python train.py --d_expert=768 --d_shared_expert=768 --moe_layers=[2, 3, 4, 5, 6, 7, 8, 9] --balance_bias=false --norm="layernorm" --rope_fraction=0.5 --lr_head=0.0059
Below are experts of layer 6 (counted from 0) of a mixture-of-experts language model. Rows are named router (the router's row for the expert), up (a neuron's input weights, with its number) and show model dimensions 512-639. Each number is 128 + 32 x the weight over its row's rms, rounded and kept within 0 to 255. Numbers have three digits each.
Before each expert's rows: a language model's description of what the expert responds to. This comes from a sample of Wikipedia text that the model never trained on.

# expert 12
Description: Foreign name syllables. Syllable pieces inside foreign personal and place names, mostly Romance, Filipino or Indian, such as Bobby Dar-in, La-dan, Cal-heiros.
router:193146179095126132066102151104114076085123147161140143210185134135083166103128150127128071140128124106111098091153088128144095108098068172079136197128090099121113171129094061124178160110112177098154154083121091102174186125113150142137175165072098136144081143103138087150099114140079124076111118185158155153150159165166158140149143154100133163153082098140107110074137108131157124146159
up0:142147130123136159123134122157122112111209070131128125142085125118151102178142141129112156202109092106097167145106169112135163075142160134106135169087104078135121102135145145077203166130115149089065182141109141155115157154135124113088087135102172127134132153085187135131133132186157136128088166099129114111143141146111071208133088112118125170123114178103112132098159094104213102090056
up1:150147091138114095162193094119147166159107168133174149164121111094186062187114079079108196117148132155174103084090145117168175137131065156086142111187132071136129090137113158129067091049137128116190102181136108153123133128097090135145159125156191137142127098139164161173118134106112150101118129080115133148141099094113127075111146183134111153172148181097121151127110103116145138100173
up2:129131145158093123089132157147100125106128109138133110141093119135135198130044171110091162122082142118170138153100144089176100142147059133106153123096143108153090073183166133133176159173182172133111028114113150159132142180163114135155154155138090116144143107168084172118157110176139084076125112199059135044125186102085092124115109126090134148126148163147097141090165079161116114156135

# expert 25
Description: Table column headers. Header and label cells in sports and election tables, such as Event, Notes, Capacity, Candidate, Votes, %, and country codes ITA, GBR, FRA.
router:034176104120148143171100185136131143158105069149127046108135194126060117167109093107099143096099084151169149102200100145130140160087107161111111109136113132138180135107093037089123158132159156177131154136082114110114137118128109141118176083130140144107140103139107104150093095166197133164181033060139151150137122145129126151195109114149170121125166103146209110138086162125090156117099
up0:125120092116136142164096155140149128191149093086122114148114109096159114117134062093146136110136201190073089157093150085041111129106133121144129151111177115155137095082156093133143123126169140053111145149101088143083094087097122044080111137149058178168133142150116119103152166092130122118158156171148149191143101142149111133106160123201124125111113128136190118124164151108152123112074
up1:147174114131157081111113126168155145053091144158129125100169119115174194090152163177143100061131125082146067082123134170098208057131132152085106123102113154109109101146129122118124120155148171096144115094091080116147128166107100154130062068153144186106136160155105059076112090175127181159086130149145102068155150190151163139122125121162138098167081135158160153120112131126063104109087
up2:141157144173091146109141126126154091091121099088076115117090171183139087138123111110136214113137134133128118116145069121092140118118155104151147108062112165113144149161206140099092122142130149142115132134113130151121112086062127110115134149158199121138087098158093137139128146113113147175143148128155175126142127182148086124160183112178140120163122239155108119101141164123111151163126

# expert 10
Description: Copulas and infobox fields. Forms of be (is, was, were, are), not and also, plus infobox field names and values like "Renovated:", "Parent range:", "Country: Norway".
router:097103159113127143136154163052086090119131116144064126153081081138172135112130116117128140160080073091142204164139097139186101112088166135140140169130127112187052175146117097146138217098169128126077106166092060088136095118168089134105217096146150092170133132144110090041108176135142123147164045138129169129126154105080169176134135082159125096151146060129108081114130187135112147135116
up0:174148148028093169118115081118076089153139186140066079084173101161193192174189137094142171173149155121151113158195130075095125164113144159122132136096092170115134051048107154106138116086125180113169131096141086138104082175145085208130140103172124113077124174091092105162090122063134087188208087101118126082166142091102138048174090082100126163111079096132129143104124110119102076107084
up1:120143110167176080158119102108119131150172065118158120129074081137104167146118181138131132162123152097141157094160090165121112182106039106112169126152145150184146134111110100194139129094137121118113090137119102104157160207163126121132088158183051099134124098085129147062075161120186139125174185144160083129101130117109078105102126121100106095131171155173162104134115192138157107141118
up2:135169156165135156127110170112152114122176042169093124143124104144096117145128071177080161154120088092132140182164107142119108109152111086159188127153113079126123129106167176076152076117141088119074065173122142115126138123172132140113142156106120095162148143189108119126093138149105148128108117132063131077093149141131171112107192085132052081143119074172137095180138149124131080138144

# expert 21
Description: Hyphens, opening brackets. List-item hyphens at line starts, in-word hyphens, and opening parentheses or quotes, such as same-gender, Wong Kee-chee, (15 88).
router:161127095220074101064150075080118159117114127138140164065099049135132081086151153163196115174145146101188128150143174100172084103119110149200134114141132099096160129142107128137083152189130082099089131170105089108094111178151084164131141167114156095141184062169112143041081106123185110161175132137162174122140094079149148070091134120126184139174112160094138129135146103115095065150153
up0:129107091131186145139162089101123125142186165156153120094092133167187191104070098089154105162163095122117152102151117142067138088124162203139148097121172132116120118164121118114101162105113104173112110172135130136124164085131165181138178090145117115162168114130137134157078135064165173125141126087079074121172118102203112193169100101049194064114106225117159153136170039106146156127131
up1:083087084151187102116183139033139143132128120156077136105139074166145165122106143116122100137089115133119172105092087148125118151191108116099090067116100125108139141183131200127154100154091088130142153115104157123165194131088153173070212105122174111091065193138195148113077114135135152192124099146113103133122084112124089108086140109216148108191083107118156126119159107067138134170078
up2:126162176085141144120115152151152182092128153155085128194133124184079087180115183186066136088153107115147127158113150112102156121127087124148119095130124070111098188137186106114128157152151165163050100129132087133137121136085144092161157095097105166113178161145165129107126143107161125066093136167062163076099123091085168152180076121130131084168157165180116136107140184138193105147116

# expert 22
Description: Section headings and topic nouns. Words inside or right after == section headings == (Records, Administration, Year-end), plus "of" and abstract topic nouns like career, television, cultural.
router:118113133154201172146113143182226115106123147125144062114051169121059134066138095152092153095165162097129136141117139119150137225133075091119106166044157127151119230096107130166083119172117148118088161133121117135163127133118083122171061154118093096060137133116136088102165120164174163102165114127155162163127125149116086140161148136134152116114141137099171070140116144156113122074117
up0:092089131141179122144119075172149104173065139163147083064137126131093130113169127130065107171108138153083119117104154082132123104127138218146200093074137109122173122117111158152156157107162074122150108161130189113078147147151134108116116096192153102133144078087055162132131156183150151080120117121131129122143103109174155109212069118119159143150171080114186104116060089100148143141153
up1:119095147085168135128140062191146144129164100109148160191097120173103146123150066127090138148177147130153119123147107056060133138146064091147106140171135116100165130138088163141110100125152128144153121123133134086109202088090132129120122146143114139099090159070082159170169080140120097115169150159096124117110111104110121122103133118173187142080091103105118078114146118110109172139112
up2:158079156181148107107148129086150168138107119111155191088110112165109079128132154132097111114179134134104109139186098128129094133157171136136151106109132162119157069109104142164116147092143182153167071080125170190115104127117138080092129136088135134121147127142107121149088126143108124110192158140146121121057179158117116105192061090143111116163105151070101124069197096129125168122139

# expert 16
Description: Determiners and nationality adjectives. Articles and possessives (a, the, his, their) and nationality suffixes completing words, like Samoa-n, Zimbabwe-an, British, women's.
router:130116167152000121152087144108092121074102150079140074131111122152152155094154154180168132110109128140120106098127143038109105131130116102152132128107171185101206136126115146113105127147086135104109167151138102121156107117155199134137090156100080107162135069127131143136080081149143119113165104126152145139103124078100117102086127098120154152089154075107074124130115155122152099122195
up0:137121106173140158127133133103060164088125197133138104102130098120116111185103159139184129116104144165080141167166119119196136146126123119104179158152161086132119118075114099191122185115145057159131105101104161130082156098160024128079108158120091120129073133148119104165124170127113151182104142084151127172053092068133098118136114131137186148076126163106139160142112077146179084135128
up1:170086135113118167123155097162090115126134169103113128116141098167154153138083111165193108117156138079172102130069136145131150085176116125064113171078116126171170161133078117116141095144173094060172088167142158118128095108133123170136049179094086113105186137158131161110209144068185137085119168056092106119189135038167174160117138136140134134087158115093082119111092134095159133153167
up2:131127159144119073088108106172134099178172088123158116144146143151066153081116161142121143148142110162108132163115152120160104115136091083145126152067189112116127101098169107164177128125142136152048168152126102076118067152094094123170108095142141124124163104090142119110199099149091144095100111119108137129099130117122105111157109072135156099129121054141147142123154149171144122141136

# expert 29
Description: Mid-word suffix pieces. Word-internal or final fragments of surnames and words, such as er, ty, ling, ent, e.g. Cam-er-on, emp-ty.
router:151151109133157074131123116120115131135108068137134112126112171125153190084110155100162100135087113133127145156087111083106118117123152162084117129158147160128075157112135116161122161139130140125139165138096138077110171098062060109165125200090089123120097180087145129180174107155092133115096118116164117126159102140108096166150160151082168078162090085093149086088178127104183156098143
up0:133152168152120102127130136074116101114160097133097057081112152076143074076132090073113126188171171083071162102137118131135166112083135130115101130172110170143106083113110165144067180117162112127167069179118069142116074177132160082181097139097095114172154128146188083160154126148121061140068060162151095078114101124134143084162104163120125136126085142150080118113156111171166142119130
up1:108123160092124174130101107110124123143147098157149099117147131121133106148145125109065053118104097120151138154081171103192110158136097087179080110108119094109149074126122140100154103085177095150174089151165111115119113178126145086167127141142157128108156117137149092098172129161107102110109143111086147090127118110093113122138124149165166106170151119141153135115167155120115140162146
up2:141121154096141120125125124087168102125110139104140165132147175096131091129127130138121113194125103158123110113129137114111090106153133059118176148128144100123140123132093126105105053134131123112123126173119089134154170150150191103047122035129176049130074127158082112122167128160136088108161125078180166107097109166141122110109155130112113162124143120139141117185109136133065126153161

# expert 13
Description: Concrete common nouns. Common nouns right after the/a/his, often physical things or first pieces of compounds, such as water, fire, hair, camp, road, potato.
router:068182114148114159125152178074146108158109078103150078119098119139116156126116131118193160076084119095163093082097162111129104111142037146147150079100148171132104169123131109123107127157101152120194182166118122165142108102069117121122109121154093113068133045092128101088115095099102138176130114100161170144145096138160145163204131114127141112102161142143092164073173100119175104102119
up0:131117187171159185135135074201158156202076169110145103176098149157198125118178158140163156124059185115098123122154159190141168138133062097155109147128127040172076130102103146155132102074116160154108128106130139156144157137117123112101144136126168150118164073170130138186131121176117098107185124118135145168157144116126128122189143090114144112080131110138077158051162158141172124080046
up1:078162052116113123101137132179130138179107138147131127127073117098146087138074175137096080193099141156123152081141125115079192129072148091143076087091136118044139149171163113121123159157093175209081123179204141168141115114127122129117150124130110082125137150098098140155115173081171144110130114166144143144147144141198063156187150110108144066087155127115143154110052156183086112164143
up2:186126070179153089124100126097116148068123090099121175146160094161112160117121102151160115131144174123132099136083130159091086116118046077150070104142133109126169126118112166137170126173153146109160139147177148148129150070061198120079064162146111118137126115137085163119090103169158120122059117131138135154104116144162169146103095065146114144122164164134099097150096114113123072136068

# expert 4
Description: Table cells and years. Bare space tokens in empty table cells and list indents, plus year numbers and "New", common in election and sports tables.
router:122115101131144150167134135090155105112215076137127118194121109109081150134130137102106089086120176139128171127135110180172142174100157111132100091131172178138088165084151157082133120147119123107083160123129133140118129135145107153149078120083116134083089094103180081182156116120163144163090086205104155152143090113163099086103114138086192105130161077107125082092135133139123149160090
up0:129142172148138064140079098153129115096106166164105038171148109134127201157123072150129114061119132103124099109124182093126115109100129139146101134141208135119136141112157153038169133101144143120063121133175146073159106140143147159107121166157111142118107165119099178085118137158076122148155061123115053113091147115136144116128111098099138116150150121158110135170143077161147093139144
up1:127137111134128140047144137132077075124135117100135072154062198172150093109081123115125128084079172126164121113103188120096221094144098097155139080148108098100138146112104141063102139099096083105093088120149099152087122188121145191121151106155117134140120141139147165079152120164098095126154184179122228095150096107134154103143106148162103140126149135158071154145124080133113160081133
up2:167179194087166069186112116127150127125149133128094100100106101109174140132137118161123066117137138134132136146137134134099132141096103190150057176172156079134102122053154149113153104111081172172122150129100148143069097139139139105142110111140138131077156070174115103134112060099159123086103125153071106076150134144115081147112100152102153163095141079157118172103152108173153105190096

# expert 6
Description: Conjunctions, table separators. Coordinating words (and, or, but, &) joining phrases, and pipe separators between cells in table header rows, such as Score | Opponent.
router:210148129143104117122087152104138145126132133135065145103161109140073155144112168146160186122197174137097104102026103145107136148121109135130096115157143121128141152122124132131122183168111122123105126128128125102143130092151131134138132138080123096059148160141123135159160125170147134096121124119133191141134171151079156052106142161111098105131129114071116095145107117144126051112106
up0:133107124087147149171133090172086099123130116126127080103098097144174160109171127187163090110065134177090110141091121140110210146083108093104161113125113123185133139141217145076151114136153138109152094123141151097154085077120114148086158159099115075185104195164163081130192139163052108124116112178160136039158078094170140151172121095114144136147144104113152140150140114127125141135106
up1:126078115177147109081182116145110140181091127150097123162169116158143135157132135158151120088122131121117132135089103091137098148162090064139184106125116219200102167093147104137112143135129201152105090144121125094059186096160129110202106155070105120141137140035154153108121106113172077128127126168182192115105087126111129136067165166118155092109153093142100154087100139180114098093128
up2:117111155125177083044108150140141136105104120072128072184142180150118167072134119127155141136143126102156053134143123101077126158176110063075174095117090107140149169058101123162111160148045117185130129121147092068149114114121134183062109124166065119126156137117139123160140090107115158110163130175109176132084112144119118141177105170137140157129108074114134158123159102125188125183077

# expert 0
Description: Sentence ends, numerals. Sentence-final periods, often after a number or code, and small digits in tables and statistics, such as 8., 4th, 2.8%.
router:163158148146167222125144111164197081082120123134141100207117084116176134141144163148148080133126131087164174209132093068118110145141058128144088093167112148196097132084184092133107089132096106098099089144105138117087112175139103115192090131180162123123165059118138118137142178162152103143061139163111095141151111150083160096148140082133149171143132145169112149182191166131132136121130
up3:105106162166133172066182106127151115136098084139191131081161114145135122180136161200123121120177081132116172089139142154116143164089126172141125030113109090118132097106108186174133149149105102110182152160117157101155187141142136113100114218150170134179091122154128146153166147095092106139159115106156162148087175115159121111123067126121064148179152112206108137138066125117099068138130
up4:090096118096114091116137138121169083146143186113075183104176166135114118045122106124125169140115161119129137113136190119185166087110079149104129157095112109179111096140154158128090192127177106127112091091148086071118097086134129145138176098112133114146150130119156151112111136139120127122104102058106115127130112169163147158101142146161157135130084100199079160137124111106096083154096
up5:180179155081110094118116054104127140113113129130133141079174142115155085121172176125110108135115131130138170031129173135175158103102163152120112165134177125136059118161201071121115173118136087171168055184119151081103176121158146169128169120103149099091141133105131152115086153148133040085087180080148117139120138118097179137077124094132125171135195136083099091130115158126138116152157

# expert 19
Description: Time words and phrase ends. Temporal adverbs and nouns ending a phrase, such as later, again, eventually, years, plus place endings like New York City, Ukraine, Oslo.
router:152094116134144141135127126153177138089149070078144097131141109045115137133143095152126185134124109107118182199190073087146063209120080112135091082148123170172105149080164166115168199140104084096113146141083147127103095122156141126128152121112189111145100123113130105060154107140118089149056184115140131128116064158168130112126120124123096115144177093160069115156157194116157088120080
up0:131147113139178107130149099112084063130117084112135168140155180107089127105118178108117121117145140127129119122135138161172130161107111123105170110202117058108124139124166100133098093122083081157153110104087084122092144115065140108153127197165109151100096133114123134108151089121093115143102157126134145160122124096103148186142125140081096148173107087099103074136187128107142070164172
up1:132135093057127070138122149132096109151102095114108131093100134122139139108117151152136163088165190074133174163149154119168176142217111133140158085134132172182092140133124144106138136106125136137076124105086155144125153164166134132129160115146109124130105126140119190133098126061153159131171112143133088132097123079069130170135150102097166127189096111131089100194155143132084078132130
up2:104118114115110126141128156132161128149088157123112151149176107127138169083110141137169173113154176122136116159139106123134080145130077156170154131012140101166147126083144095132178151140132113105119141134104167100106157097101102116141060149114152136182090095136136135126100175190161135163144150170177133160115153124113088115066113083069119175135056167086134128083087099110184094154126